config = dict(
    num_hidden_layers=8,
    hidden_size=256,
    n_experts=128,
    experts_per_token=8,
    d_expert=32,
    d_shared_expert=0,
    hidden_act='swiglu',
    moe_layers=[0, 1, 2, 3, 4, 5, 6, 7],
    router_score='sigmoid',
    normalize_top_k=True,
    routed_scale=1.0,
    balance_loss=0.00823,
    balance_bias=False,
    router_noise=0.3,
    init_std_router=0.0108,
    lr_router=0.00094,
    num_attention_heads=4,
    num_key_value_heads=1,
    head_dim=64,
    vocab_size=2048,
    norm='rmsnorm',
    norm_place='pre',
    norm_eps=1e-05,
    positions='rope',
    rope_theta=10000.0,
    rope_fraction=1.0,
    qk_norm=False,
    attn_scale=0.125,
    tie_word_embeddings=True,
    parallel_block=False,
    init='normal',
    init_std_qkv=0.0214,
    init_std_o=0.0,
    init_std_up=0.0214,
    init_std_down=0.0,
    optimizer='muon_variant',
    learning_rate=0.00632,
    lr_mult_o=2.0,
    beta1=0.95,
    lr_head=0.00771,
    max_grad_norm=2.0,
    warmup_steps=200,
    schedule='wsd',
    decay_fraction=0.751,
    decay_shape='pow',
    final_lr_fraction=0.0,
    batch_tokens=[32768, 65536, 98304],
    max_seq_len=768,
    doc_mask=True,
    z_loss=1e-05,
    train_tokens=539400000,
    max_steps=8747,
    dataset='wikipedia_en',
)
Below are experts of layer 2 (counted from 0) of a mixture-of-experts language model. Rows are named router (the router's row for the expert), gate (a neuron's input weights, with its number), up (a neuron's input weights, with its number), down (a neuron's output weights, with its number) and show model dimensions 0-255. Each number is 500 + 40 x the weight over its row's rms, rounded and kept within 0 to 999. Numbers have three digits each.
Before each expert's rows: "raises" lists some tokens whose logits its average output raises strongly, later layers aside; "mostly gets" lists some tokens that are sent to it at least half of the time. This comes from a sample of Wikipedia text that the model never trained on.

# expert 56
raises: "\n", " However", " He"
mostly gets: ".", ").", " but", "we", "\"", " him"
router:456467554367554462565450425455496512499510523503452498461576481501525427549515450530534520565489436470622461418486449512540438488508492547489545509475483464489546472352455530488534493508518457552487503448565499502482468520471489439531570548473475516528427499399455458492560461524423516538517528467479529570501536494533454487544443528510517519496514512461440462498501457466495485435538547520528522541540484507443464546478444518506555510497447470534497528499497487428537517487480536501502535478509536446549505499517487492485564547491505475433549451477458475565493461506517530516510444433472481461486475428458548496567474478526492500493377492501557470481462518474417476441535508473496369479485516521465487503521482521490456538510499528478522513533527492507509534506438529
gate2:488521546451510464440485474501567510466531465540622467466443480493542504539569560482473500533530503457566441439513540513489457532516475465456468554521523431459532531493492501485543474526514533431498437552620556543451522488483522455505496551462539516498512466478464495496443547514490485501525563462516457576518533485493547389509472533467508514506493493539467470432565461467514541501590500468437534507607513455492534493490514465528513512537459520499501537477500530483420529477466472478516434529533490511541518527524417481529451536516477534546455486469461563554454468518552540499467488526481518499503411483495474460532415485457465447407457456524414547546477560476480511501493445487479474479454506468462423477460539547502469540547567464437513539515472571546476615513519518
up2:500532484529490556507499521545510479549490523491497473415571469485486465497452394506490502483498494580514491559467453552498568530474569554543504440480453480508492522463526490501483498527496477561532522498480468472478516537510427537478464461503452463482526590518481516504556492486517442557497499543480454426511553548469492573523506467564506486409513549478556452532471505498507411478487453496499466429435411600520527512446471523509490431448528498471521411478554497490537490474569483462488507444505524541478516437422487521522519448450503515428603518530477475441598545490472473497504503499516462520564557460505553495449565476547486516547546610443574510427508525534511501528485534540542568514566466511488503540572455539472480459452491507553440472449529472501550486526502494
down2:536485451479496518370520519548507444464491476532533476455464508530518473452444493501471474471499547447438466471520484466578531551504525548383503537436542460437475501479462465463517496475472468493481545527486522558534565547484557508493513550540473530550489535489464526531487572517606499488530413466504482524457464569496532460479478477588500486465463513531479560476571432499490467430531500470538540495562485555534467509479517534519495479585524518494552514490547503461464490418505511456532512552543524451543477506538542523515572522422499460489437480533514479526573539474438518567487549479485525503472478504460487366503522501522534526523489457504491474504425488456547598467492455494498484439449436490450483496523503527488505592555543541551504464507489532502409435534435527
gate3:514523514491515551485450497492540437512508508464404540487474465485476481464560479512462619488559474483547461492478492461538522520446473582525512564469496474487491494467463508495491456496457502479544552472539527411483469446459559477437429510503475512519512537545478531560477480529448488503529497479577378500502468477513486452482467506507554512425516484517572500475495605538486520553458550450477523493551474490457564535540439506520531536501476516425537564495474511410496502483518418514548489525445543597488520486439504489597448513508472521483486530494489424528511494513455522483528538486479524466480475514535460432471495488428453506461470507476558518535471444498551535580535441512545625547480525516497548532457561493456544516555555457503517534526505436548413480461459560
up3:480520524491533518538515466416442495521473478532492555469488520489409503448441459494494548492440486479473534413508538494505420485517463548500563581492485453544491513462594532491470479494442487469565569427471547435512529497468521505521465486470419539568439541527444508512459489472441473519526493453518494524524460474503461461508478551478598499428488513509596428536450491474514531478530537449515487536505444545478481516500526520524509519489505451419497595469475509519540462496527508523537542517464453562479509454471506490551490555583449506583475495452445410496491499467403469482490491479465567522454551509503443422510468517467501452448448499517570562540501471533516473509549470479543578483409456516469560587558453578516499518476485497519479498507453465526490536555476504
down3:490526468482560463481498557451534461481512436546490474521511590588432433493502456506473485527551564574474450528466474495476539607450450440564584508497534517464474512510509477554536547474565540499479494467416483464482498485479570517520559510472469439461576526499504534519557455508527538544512546517516510530516478523467468522475564527530489498558653474494447440536502529458509491465516510446519509538498553472477450463534533508527461479470468522545456524446503465432507419469483494573521544456449537403517482531506427424499537525503505541464546483585516471461473460469539502494487461465486540490442399529465535497589530450495470525509530533432532461469497517517479454586504480516491493478518464503505467504518546477568538518510442498495569543459449544484548460500534476
gate4:494454498510455515450466417513471494500518507474539524479543559497470475405508493498568477431524462483475471468477482540541500462591471535433533553463496485491533413503528489514510479556493454531479529471505540480504485578453447537455525493484544532575523507475556428481499591459483520546463514515441477501468455540490474549503440496523533517485497457553451556518410451443479505429547421528513443495403498532510482522464480480472566453571496578433474453552498512467548606506422541495538467499572462469488471539567578563482463501484516460505489507485479429476476475486528503506428525474493433489471420481516570494542525490501558587440515511514532528538523570526483493433551494507452452504462451527494564457487490551533490463491491474542497460541471467561509477490435439
up4:519530503489474510556551522526515521534528568530509519515442497510496495572511457467468496541514542491520511570623522432465507508502522460541445477525525558508422562524501496474466468521534575449514442500487393512526528477523498440505463500543434493493474506481492542510487439536562495463525507539583490445526567420499552446519531480525526440507516544491510511470477492561498515567490554489484531512607499451457574513553528524497486506424486459573524513501537422481463457500605482513562472559433521541528562491493494493492521453501540548475475521474520523448501562473465514500573438546513539515512560563491467487442494524479469456513531456519466392495470442456500553553494527494465551492564499504540439469487498416438564455493483483443420518510544521493470549553565560
down4:414507451518512451523536537503469473535445464477545482446523464570551479479511569449472454471485479475503546497545516538460501568483550433482515539457559463495518483507552491521521539459526499532537457422452476531519442493461485513421543614558532435494521509495532517519520515599586508541495513561522547523494423472533516463522523519536409510530552441501539483534517515498438452486551505490535534456472456498579523489474544474427479548474407553444464525523554389527519480457497506461563523509414497540468545554418507532448515466503550525505524563530467547562416488538473524506520513514476518487515575546455524498552486497441439457490514445541528531510459507386551542489513511536456533548468454518497482489524502522457581515508529466488523497419506510524508504537477497
gate5:484484480458484482604502580551546478572481474550498500499572524475459447499424582443477534557524519466482446499492473513501399537493423482529474488470440499488501525506507462503521495552557502564472438509507502549504427476455562431597583535500530549423443451490470505514499490537480511542509468559495559526471487541506477556552527477543544488555512446461455570529517492457567522428519519472502486569585474503501485456559498490520433443528518466571463515438555472538473492512580471504515496482519480441542447491489513526453547515535546507539476504581547494464546535483494493496511470464447492498409511585500581514484527495534546405482523552522450491475507549484525516528535476406507421523572533499494511451517477492501510450447499463513573513551500443507498516523530479
up5:496589538528514519438523493518477474457519543501480497480381526482567496557561443517499497480527476517499473545529524537482575451513572481405521486474531521524457532552477524497452454460450555405518544480487481523497520516487520545442471474524489450496515506496523471488489484442552466488481523473509486425515546480518561439493515523430489509476549470462507372477472482584433512457517486518498480479423483437432607446509430505508505516472449488464503426533452548464488536538513506547505491590579545548500520512485481527510455459477447516490537516413504550458436516466447504526542526578536547499475572447491499504499513544485492540502481495422510519482491503539477510490440472531561538471533515495506422522442539484521494473580509473369419516450522503565515524462486519
down5:506491573525436536564442431487442519518472534545551489545447444503454479487507496466509523527500549504491553445508458511452471524510597577477527534527503481444534426480519490508490427504388443531521546486527531511513499419542522562447557467496411454503512553546523524511575502562523489500505564509502495509495433490552477525429476519545458523577527486470559487500556525449480483480534464490473483472474501419517508530477538550458506481439443512453546455499470454470421516444452529453459504432437479493483512484504575511513433483519456533494456489516444430541500470510498568468480511456486495617509470441522517465482512449458531502533521582427484502544506560453479506466517530505477471484531469523473487482488435494525447497431462460563544553500456475492549552457571596
gate6:586471507479502446459503492479551422490577526475512538520393524441570459479449473465367599534503507534545503523477544412527505555553467498459517492562555474564537540470525507507546475466537489556518495468498501520519497459449490579469551512507483491497597491527533563532488461524465495563542482575525482474485495505515422486484532460507505503444490469483501474500523487470540553496526448469490560531512476496473500465529448550509485535552488525498484529455527474462482550494534441431409431466536511548562534541457486499477501489461462528503578567469455478555434523433523475523502513462504510485493507404469507449586504526540418604505469468503463571457554497502503514529502402490504582517531549448496502485461489581454479466520542551505503516482491499481494483442497454
up6:530564526516537522583465466493480508539499452450479486462542460518535516565548525521431549457511417489385579505494543500561528466426427460508519556529539501581519571492569550483527462592552556534486469462504470539523487462435555465473503484545492536441453478450567507517442509428506480494537448507499531566475479485507463506548535529534576518504518512577474499479403460543480486480557499556532477537493591481514492479497491571464517476458476527585499509494479456502563537540519488491486431518505480550477472453456572485547524472569520475471475552528522583536496548468505527479498551452485476468461598459527541495420551498469519480505506527529469509498497498512484595524498515524503546459475536484550488460494383486515533492508567496477446553524450532509440530495498480
down6:479514581480518449566457452482450484498408490570514507454556422546498497522449491616591497481507474513454516501463488483461458530485548476473482519541543498509514513410458515451495483547505550495510551565577511459520552543478546524499574537466518471484556446535501522507534528526498448509543545494467529529520494491418469404506495447563576587568498477460522490518523554497514457487475479475474505493493532453496512522485516475477533525554421488518577494479486512471507451525487461490550556501569547411546482553440506510527487462512511508538552437568452497578446604475435495495478502547488483470522579434507471494484529453501537572523489509525496455466462487456507497423559473462555474453480460492563430460502478528508532581474486496464520532507455465494474593529526450
gate7:432514511500500480514498502451484460505515494554508445585467444483492436453506533471498544505569494429598541533503455460494519516508536540451453542494481571484547485496503453482530458528530513491439450553557493486468501446491494546467531567479574509517509441495535576537511478482476515545505558512552576600437541524479462511569511450525530473524464464545495495490525527503598446614472561487485509562544555456464497511467476484500483543492496507522508528503478457487445492465510479499504525448504506440514517579503457507534515494452476478527502486481519610505488485476469588475502452513434527552524412514457398580498433535530519553498374459495463507573488491505523526501511420497513517511506502476499532469562477435532560505516471576462494594507509476460433512428487533
up7:506473478446460458602543523477551569484480514432419569482522434448469536498439504501535452490466518481478542488496503530469536467507585495522526481467462458481490479549528417483423581516458487539542517488453508487494472481475498554559492480504432509492497454467524505441498543614482580498480383525536458495495453469520520631500571496445469497527482472486416542482539501405543468476483419493450449461458531516509457454520504472426563489494544465493486468518522510518572488565521553451515469480468490457438499475553540488466510430457576499514521495472478437465572520492523465530493511487469521474494545496493476449521519463461508485524572567486485526448506503466476507519533550485507552482557515533506503579550529450463490455533432522491482427508498549431572533508455477
down7:522495527454557429472443583563452507549555524487502565470451528475496486466476487514471470517474448512480482485546522582472521461494523552448590487525475423478558555543537435477538510497542462454491455521533483452510443508528520530441520505437557446532523486580527495466476490500481508530521509491436572505512472550498457495556483523513465572543517523557474551458530490501491435474558529534539514471488539486495469555447554422538481494539436513512525576401431473520464463444490522499522502454482537491570543533469529460395507561551493472401499518504485522533496514546468437437468505431465422513496560488511540516533472531532481461535524365552556481513500503466493503466513518477475601577534450543518468456455539534511513478478580466502511552516531487494507497505521562
gate8:548468463446518511399547530493460482481496525561457464448405539523524531462482517512497438503506508529521560493450498541536505521517457491475558444550543487558470523527491535555530480503513504478485551512565510489462523503485466494528490501490453481439541542556502493488503526468514449501529587491512421441493475529525572492559474473485458514525428534424542489514502589502437507478603563511501517544505453511619512543495471432426473560489485532463530586505477460491563514504467434530511549585481461491517587551450464535549557497508443495553523457573465512488550486521480421471581451576500446468443568500470500469510526537470470513540474521558497530476486515544534531581449521567493474492526531506475507478434542448518512513553492461521523454522544560568511463570514528
up8:528434465459476553471555503497483524413493483458512483432465538592520520522467517483500409495478537546474535477457494559552558523536413443508555449519549550536467476511492416544575489486499509485501509515559455492508555587469501509517544466490487483471536518582481536492511557478548512470519540484499462497513484517464536470508465524499522493500396552485536556500508532493478563505604588550475500539503460486612522446533442441458536525556501549510546560516493492516559512469456509504495529568471502453444524515464490534581538519542496460545487419554489508485470511575523424505543449550517471478518523525464465519494511511502461499597467557608496509467431515534531536517495593488469519488502505557494488480449504440539508463470517459503496461548549501541487418565501432
down8:475573472494555500511483441524524561475431553538533481511509540537545451501459464546550566457528499442497454479533475377410416406455553558511487530449488452479518452453465417545529507499467519462540471535504531483485465556553531557488510452473444555545484481498502492526477541520448497518545556520476554519549523496518468477432455499515493580500494474533453487499489465559505493511438478486482564423513482488446533526423530575558571502509468479463501533485537469473443486473507493500471537493553454501457476558407493538474485484603459517439451505440462493500528564542450517494506455502473449439440417490463484496537492477504562524521514554520523514526473461434444488472571482503502525493455448553522469486491495464502550557496473542457534591545527478434541525565471503
gate9:491462514477556529492534445414552565507470511520468443524538513495522473533475447466461439521491474539483541521610527506527504505490524511432541497490479530487538498486523502514507459546458480411576497465423435515548499547444580481549549520566483529565500467474539480453534513549449477492482561511469455548537496481548500527493470481487489459501468414493527469538488411416475455470529539499558465521515580534522527503465580490461497513458470541545494455483499488489458508555492522483516444457454534486523511559547495575474481516534390479569469436520520475518548508416519489546463516474393537491432483536445501523587464508471495473490500449484465505510456539415494507522468507531439511479580437448513456428439514524549488511502445567487450497501468521425441502475470421
up9:479495511485491529513473448483585537450519489414549477488536499504521516490477449489430445480480446457464520464533560452528545453525434610479577556503478548517528466509546447497516462493518518417484546520475452536558503446512558547507521517532512550594525485460475503425510593489523524446422541515495474590512505487537450517526526433492481487493493441519509522530507409495458474472488490488524385495491580467542533555492570482481439469548480504552466497486506450478484497457440516409446480510464506503459522561495519559505499539535449481514470501507488490552484472463466500563555514496457513550474484536501509516543455465533434503494490456404461526519507461436460481508503482487472482528573485506572478401497465491497558500468517626536498550518520440409506528442521470
down9:477406483473525539447557502485552554527546507523512537539431488523483460482481487539523464417549403498511538500549505558523496470475456480452479537529583502433430565458548428531522536425529466506523509574566529554466483531508501531539495456470456526479377514603547465550563516552479528460561500465492531544558537426504445561493561526554462496544521548529464513473495493548522497512515490509523495423509468501531541544471503547480502516508563473479493559496527525475439452475428524527576542523443543511510538564523518562512464502471507522429567492458500460476537579522407472569520505517479471443490483563501534501523460492531487438501418499527522456537414521534537487519519490487526476507505469586530463456523520473452482554490500499484530553473539481494508430433503493
gate10:470530514495471449580514534441470566462530526497455539440473436503522440535496471436406480465514527500560549524430547432495464517475496532509434505440529499423527444496534514489515539485485457506505515459517504411489480535444507479547527508586452509443487432454523552525532477541502447537458439425464541536482583552503524509511538503552514482564560483480513464568479501464511516498484518564504482450427512514516525536439509453502484556512487545592509412506549473488467545452500433467399403443503516525522575503566455459511488482458471510539528444507470555496412479599567473514504505510539486480517510511488464483567551445523484456477506485544541551462551456445478473473540550482476544485544515512497542515504619504513535504530507499543559487525547518528538515542521498
up10:470504531485457561546451526485499540526465533480460550494488376514505371490474416445483489529536556460512539487487458472548469481517525432462556465461540469478532442450542442469510545562547509529503555562494452470547466511469554479443512519574554501514473475425541551499487499520387461497453506504526521483497526426483511500450570472550538575518581454519500541519512474471572502619488457492473464507441473539496606552479508515520538531509507505544528490458521469490464498496458475430488404429561538438464539565494469522521460492481527487521459491536533487506460503537509529537524459518543493528461458476524487531497466487481494459485454485514535501611580472526491472499455484539541545497519490440514479473518458428461482483589521465526501539530542519517539463522505420
down10:589487561508525555480496473506544552528467426549501492475519490558469546507429444460493487516507425571530508460402479479481481481514524494603556447494417583460424539501509514539473436489523548534521476545555547469538499525428481550506440523436490517522506508494516431448558480482556422501456387595441479493508534520533440435530496500448529553503469541492558478497500469441507532552549507486442511390478480516498486500533501412504486540495500483492550449458535474528471477495495550492549446489488480436400493471468479492497470515476469499547502552474518520421481489487516489512447445522563514511504507534484525508527475569516497431511470450505562415467505485570510494462505503611539531473465529429505494476517459514497502464508422518492504470573496487471481538540461477
gate11:499503457519556489566535527523508445472588526523469560459548487462423563521451513472546524513453492541487505460523438463509501481499462517530535587500491503432431454499439478504458492482581516515456566528536465545511498583492495584603491493469451420523475443497495537505503512468478497526476465491529582462503448522524497510506442518561514509580505613489500522443545501558511454474489581496466491549491483551486574480452465574547597553491490534441507460543572586551493495481548478514501469480502539471507448476474469543466497572536489513545542503544476445482473501552490517421540455481510532529436509485500459507456518460569518470564415448534509401453492463539451516466527555531563450467521519518470532447533476517450501516489538502530536533567523501561479502502520489
up11:502562534467438532518428471514496524533525463476473521513446507589564430550516523430434498509507495427578435528484536484460526517482554480487453455495517488556511541506544469509549470524497523498469438529552484518494466427541481504420481502503514522502578516491536516486557479490537481463504497502509458530532529484503445493496540499485508459435465418485449515538425449554491534527466457550522411503509559505467486505547526498440453477549504463491484472527428428464497476545526585444480481487447520534498574528580559452519473504476500483473485450482502590513432547491531519571502493505483495496589481535457473534536464522476541518404523539434446475512440506496544569447451393418509516480451477491545429546518523469520563433495560471529432564552499533447475445475492498
down11:543528512515459529505501538405494492509523507540435504503511486538461554458477466508478563529518599511456566516550519463516491509533431514498500528460486529445492514567536480457457522482496484498465486493417427522511453465522521510471534528528499463545467527547456494505479516523520559572459505487605515447513474548497492430514523474457481453534503505498607513449520576515502486443470470535401459458476477521523497398480572477478501480523269555496531508449505524501470512519474454551453456522481489490431515488499418491501469452540489522513441543523430516483502523508524491443509536518457597470485482463505534509527513543546462545525473442516496490496575504519491480552525530539487500503525454517479523484527451523539503467490513485489501432381504518506545465414446508
gate12:493497498567492475598472479486505435596553529408497536553544499529467554481499496552553470453460517441519548483513574564487441565485497445482446402492498512515584531414448540479500493488503469486445440495516503484540573472508456485470469499468458528466465509453524532442513490512399506488469512554442517454502537518503501541463470474493510514530500404566530493487557486482511563464524492519523484518499485462509472499461522470515510514394497526525520489503506504558563451438501538533559495451453530456585498476461478507450554462482433449464555495538507532492480444456529452462499446504502552491522599506477420547470502482503591479458502515519504451439511566473492509475499477433499515506502511536413408506534413465518521524558433485483548485461454463546558505543558506
up12:531478489555467529548449455470450451518463539456476484579503525519446575537524501482520425442502511464559489511479534502529421507523524423474426397528541540503582488458454548501467510477533442481444422497487592448479486484447437511467471500487452477465477508478547508468485446487457462481518484514479511462495551546498476539493479477454474493541498422516557509515561482513520542475518486565491554482525528518438409489459555493515527567466478500528485474520564536527504455432507556584569513464435524470531505494414505446480535457490478472433556504539476554490529447438557471466509470404516512463509585523497475441508534505500545472503533559543497521487487520428494476493564507486554517516542444472418484505535429484535495543544422455447546509429471494533494480546564567
down12:513527580440526456492500479497495444561466528548502414486462474529427545502467540523517511438501506596527505411452438560457535488438534473508505536497476508508521462427555509506535476498516499544468473472522457397502471504489468458503537459443458500496569445345505469487488468524464465423481584424432500464551515485565520434456523480504484451539527500539470536483491506525468477498454492529479468459453474509573476514425547429466566506403484492514422563550544466464505497464360573460499481440504517500546509520469511504531518508471475506483506537562549461502532537475446504504504499511506464518520526454576480530505500459505508447445562473412462498529507483451490476539465528469519516468458581492491524542474493495545472533478429509512457447538486505449518524472497501
gate13:471444526539511446505505542529538506577538499501496410540496549449557452447546488500551505501506476514548548496509461351504502526539450507496488544582449561499548480455541552485529457511513461497515468441474483494409514412481484496418508499460520480552505504512498467489467478513426503437503571508524449451530486532485556438487473494542497588528493512521496451529477591510505442511520499499534484439555565436491529490492492465453533501429515504532497531493473561540467490496438462510528445459404595550542426532470405484511582448505466533470445535495545536459430455481521550518568550509498536468571466494520549490492518467509525494485431491530489562505521486427532510537523532515567475534489512451486508485573574487507475518529506461463550501481475461568491454534517441
up13:500430492509518517564435548534536559466485490515482487516494533537551476516408437470594580485420522568472500480479469544492494478477489493473478484497581531520517526543445534534480535483539443495499487465507501465460477490509481527488461480493507528478499527532383437506490507431425512519516522507564503346492519464432463552502458528485491519472557538526534501505508535470464514469495518460463549427474520512584469429455568450490515502507515520439553590493494581511527514485422480520505471480535501519498442511502410524566463436507471469426432517524533405485550487473554446525456533451572488456541498569523510476488532538484438473562500452543585488541530548470502531504497514490503491489448450517465497493551586545485503431521548556491476470509456525582525482484504499
down13:481454441502504452468526539449527472462477486534495483437450553543452482534532517489472501482509479404512518509534440423487498424469517429434530419560514501536551433519498543524610488480504556483500512499543479431503471544479511525483486515524442472452474566473527478503536539553449464493515512453495493470528582522542577479508456538482458528501533487505571493491469502491472497565504504475509447527519515399511416534562441486520476479507543465542462516417601578488465415534405460541551482543479550490539534507480482586443530463460543475561465475549449511558514491507424499514555473513520416544533534546505497545493491500563478473498539536454489489543523539525460495501503503469462504547487558452527512449423409514490472571523536483487480428448494468433483472521479536
gate14:569464489568588533487478569482454531486493467555575519499489499435550546546562464511441521491492537508479486456538485491514465508498479489482510527531411496574553524511468456520502485488477523508541496460448511457564540559486486495633450494484511432521540501502555503457494518472607527495548521545526483407513450489484478473509481457536525517536523418530562531526470502499440525445537549497479448471529512467496493521518468503415458538513528413499520552471495541486544504495437530550438420521543512516504501457540471525497538505523544499565482520524518463446389456520523513518546437574452432518521574494528531407516513519531580502492505548503485531515459487555500503494524498500524559511560478457499505480483405442490534504450440448552473534540508395521411547503541476
up14:533568513453503568466486450493473506521496462506551554488491516462520595570454500465523487479515449484429427482447490535462500436484534538469482498493544469488543509495497581545551487480521435448540493555556492571490517506531494508616522482465507507493496517486530471564482499464617547533447509525448514503490569461482432475578526500489493483432418469516417526540531495585439526517527584527450508560444462478521487475518465526454580550549481447533503533439483535538593465520579548487532542514521530500473484528465487540474580467530438457467526499536484517472506546506479490464466476434559469494486562499489493531502512492579576513460507540528493443446443476513493456490444453521510492543460461514453426478471452468534465505493495457481522514573553475475397450495503461
down14:559451520474499458476493574515509428448506536602526546460504496542493489496440519529558552502441507510518554493452437547500451539527488554493494473511527450593478506560519519507463522516486511480486491529501535530468488472512484468425564467482488496474412522507451496462416478517502508554490515536413515530487499519465542482488459492509582563533508485491410484457446488549488481451471486524426569547508485439451448529465484517525552459558532600487478495522479423455568485536558530552533535468546478479404496483419519502548611454464506523438421499490545474538492446513534452500474494529517515556490467454515474570515479510480483453573548475503544485509550534461415520486516455475561471508476495574515438580501508448553465593518474513508581548486486530523536516532510490
gate15:546540459544425500494462525524535441526536512447473466504485481425461462522498456533482532485503606463506513487426546438434426509510564450516547486459445494509480494557487502509477492492527509501486515579537559543498537416509527530469505524512492449461553507499548476513512451532535449505551484488515423470522523486555554498521446421456546420490536517475506431498491444524506506453459455461523554536519540477499523488590480505504444476453484496500472526537477521438509578526469515512466461589470527463562541480478462533509564407429487443545470599532503511456500486462586462530523453517455566490485538514474493442581507500444481427497510489518470482493493421464498519506437449504458484500466432486506530433374540527481560503492480456567443514431471502547507467535520544
up15:481487495518520464512500528531468507483482484526445507484463489481504517467406518406477500471498545376471485463431443422504506521474521536525431546498477493508524476439432427496504537507464445447553531516444477471472396578456488559576471510486516402481477487517549468501496536527525544504494450506515543531518453502504540549467474526498483539542529450464542585480454558488484525528498558490414516491554470546416459547466397469501528493552521443411455472527514561528496474500554556554512518472512492509471444475522517502523443543518578478504468496453486444477472486558544501449538478484468536512522416498445531484500556493553591504497472519505475457501429458493498447456527448566557533470492474514477567556506527449498525421522481458551529449530524517532499399528514528
down15:448528491418488505448447422512473457547536447466494468477480515516519503500562552473458477537478484484454475451462486483453539473478491521443455467466494485501606482498508527525456545394451456491562522485511546482575514495517544475480481526529532520476461419535493499504524582483469508493507514578501527466485501489546512522460439482524451562516412426510526502479486500435539462462549435527493531455462528484606444464483449539398512538567585480531494476478578491548531507490504485486535497488440504495466419428521441503515468447458551554455510430518447509528527524466488487550549537559517537463548466487463490503435468400455518544538527484493499454544508572518476436464521507445474489493445464486514435567449498479502470440558574534487516477506555468595493522449478515
gate16:460531517397453547468452531485506549517535526482517552519425485585565441460472457441469500492523481484475454529536504464546515502528421516477521438475500494514528497488582512501537479486570521456519480561549472520492522510441530583491582504530530458518518519456506472516543531522456486416472486485468522526509507482523502506476499464549495467510439537510509521494514438504526484554520487562526461470468485440509489507417538544491476528523475534543516533469513452480475529498472514414420483481467519476569547434456526477514524548483473522526450462544455525492387513509575506490557530491480523512526469479441462558548514458560433536453418494526517398496490491491540518467395487509562543463508461524487457512421475542482514481533584485545460563574512541542530419450485362
up16:505534457471483414506492504502496490445553545464550500439575440531496508522496525500477617464479518502498435466504466442491448458503526479495543492440555528512512535484420528533503509506536517541509491569456538508496522524492554503593573503543525435497531476487492532531506514450446498537527500486436480501525501479482545520487464448568527481589462596547552501470633460525529534470519514548453547507514480453536460521511502552524508559496547514523476529488522540584516464520515535462445461481528538466493524422579512543519525478452521564457520505509501471472505593529549502504552534421522483536488490530521465522548525494562603525508409490499499483488488458522501507542428513523561556457549510516529440487394445513510472558528537512552447544574493588496541470467453441
down16:515553502452476529461514518489477486531554573586516553432481511464543483520504456503416589509576544453525429451396508519536585493523477530534514500494457516525465564473579531486518545515484456525417450484475510531433530537545552513525517430427470477536425550552538570455508459489488485457498509477573542502566478512460553455526490577404523561457464492444487516479490508465456500502485515525477476517507488542522545447494528500514507553555407429467506513534517456484512569507462483504479486461524506428522490512455521468531438446485553512497615511521586564503460457505436496474449492493535502533490448418557473567547542475478533499502493478517450580496531483509499492553524481493478511604544486494474461501504485457504531482437475485477534477424466524467544528493477476
gate17:506519540533462506554492535499540526581548543463523514418543430503535543535554503473492468511532462488492531488437426449520536509530484526453481487476573555515549515479517598491509561509501574457468476538492529529455436478444516544457516470519524533457519526478470501493426468597525548381497460482516479520519504553464480498564493479514517538543519478458492437539491430492495526465475519539498425476481452480538508572449512519507525540555497487475555550490553520527419460475468468509482479512433522418482479524512442468444504520440574506421527416481528558487525490548490509487512505541559489478542506474522521535564533520535576460525520595545493464548536503530461520531536456509530561539503534477534411536540457523507465472508565396539597516478580577457492507511542500
up17:495469484558496460552552494474527462526559531454531499437513476447443591483552473468547516514537483498520516436473456428526483492520471489476447547503613566585568518503470540492481556467560544537483578506507522507534504526505510493468536480505556510492504567546483484511438525562534525416514538414464506482495476532470532434612470535510477511481548461510512521502522508478509554431528518525497461494544448388512580497488535544463454531472525512507480506487518565594544511475478484521492499417464496451499433458538480526473485465444537546411516509465469516483471511507569496469483497581526473493507476468527533488536518536500564454523548578503436460513491483495509539571507473564448570513493493509505398480512432574515481469535448455518587511480521535427533558487547466
down17:594570498486532521486517530531522534441480452530485524554498564533452482516516485539494540487447450546529490567458523486517464481500523490515625556483501495510556517436458417592569489511588532476507414498603521526505512531519490434595539456489540489503539556514480491473500465519498501512506512489471539458539561506438400494540494511508523603524496523434506476485488531442467516525563581515558564521519491474420467505510479517491539542496516486432446473503483434521552497494480497512530558415542490525525425532512466541459547516499508494440538495549528509476521503430431489500514482428474444555444545420489510459471470468526430496496436493524474496438517505505489472472504453515475508517516484556533451496492537564513457544455457458466464545539390484516497495558553545
gate18:444528527463512537533468525498482454540554543492450494442532523425531484474448497508465444473496511429531467541533544467507447484554531474452493531569516490494518494491423491469515492538509476579451464499515513478502526444539550425454457570492510542554545543448545530451443420569413524494505507484434454507511494485516525502492485513495523491468457512499535505445546472513521513468462514608543470535495530503484497555522483590473487568513502567573523512481486593537521511549448496519521478485482500487491426486522468501453516483455577528461562492510584568558461520544496528447544512448515497448531482503503437462513551546512531504474575466465357426470514562485486517503451586493532534517477553466461539524472487508523514475544406539431531543548417508551531431479472536
up18:504442472541636437526569496481480551449455451524549483524463507512515479458466516471538614514520571566433521463520493416506496543474558549535457547474492539522539497488622489487551501539475473481591529497544498513562490580533472513524452434491522482511527526481448537506494474469508499475436509498510465496493489532523514410471548477550541556508556466484495501544511551450475527467547493519461456443512453421465533480443518450498412415500496434513431464497511490471509468498502428487456509445481539569525517509508498498487483517525509461547449417535500517459506494481498460517463487643493484506534474389514532391499482443492509578508520485454505545504501451442526496460487512476563520495494450461469453489467483500498514450477493520571478467485551486484462503497481448
down18:437455527547554488460425549530505518548503453533459467525505492493540469474518484444457529537503412479573501468537525405538533502488555514514510504401447482485489503503500514433520537473521495525453479563498522488526590561518471455467492447466500479527428472547503487552504501503467509501532491584515483589505552549539445478526501493502511504475516464495476488579459515546513445459484494530531444561504474470495550485547528510502411536468516477480471519458444516497463526497555523518519478500484539466550507405561534517401504479535525488519489449481572544496504501533451518518588427469499503547540493481515520502490495547513432558525454427463534446477524523500465620429601534556573607545499504546473553520525424462466431547540462515445517493535511515449510448558466497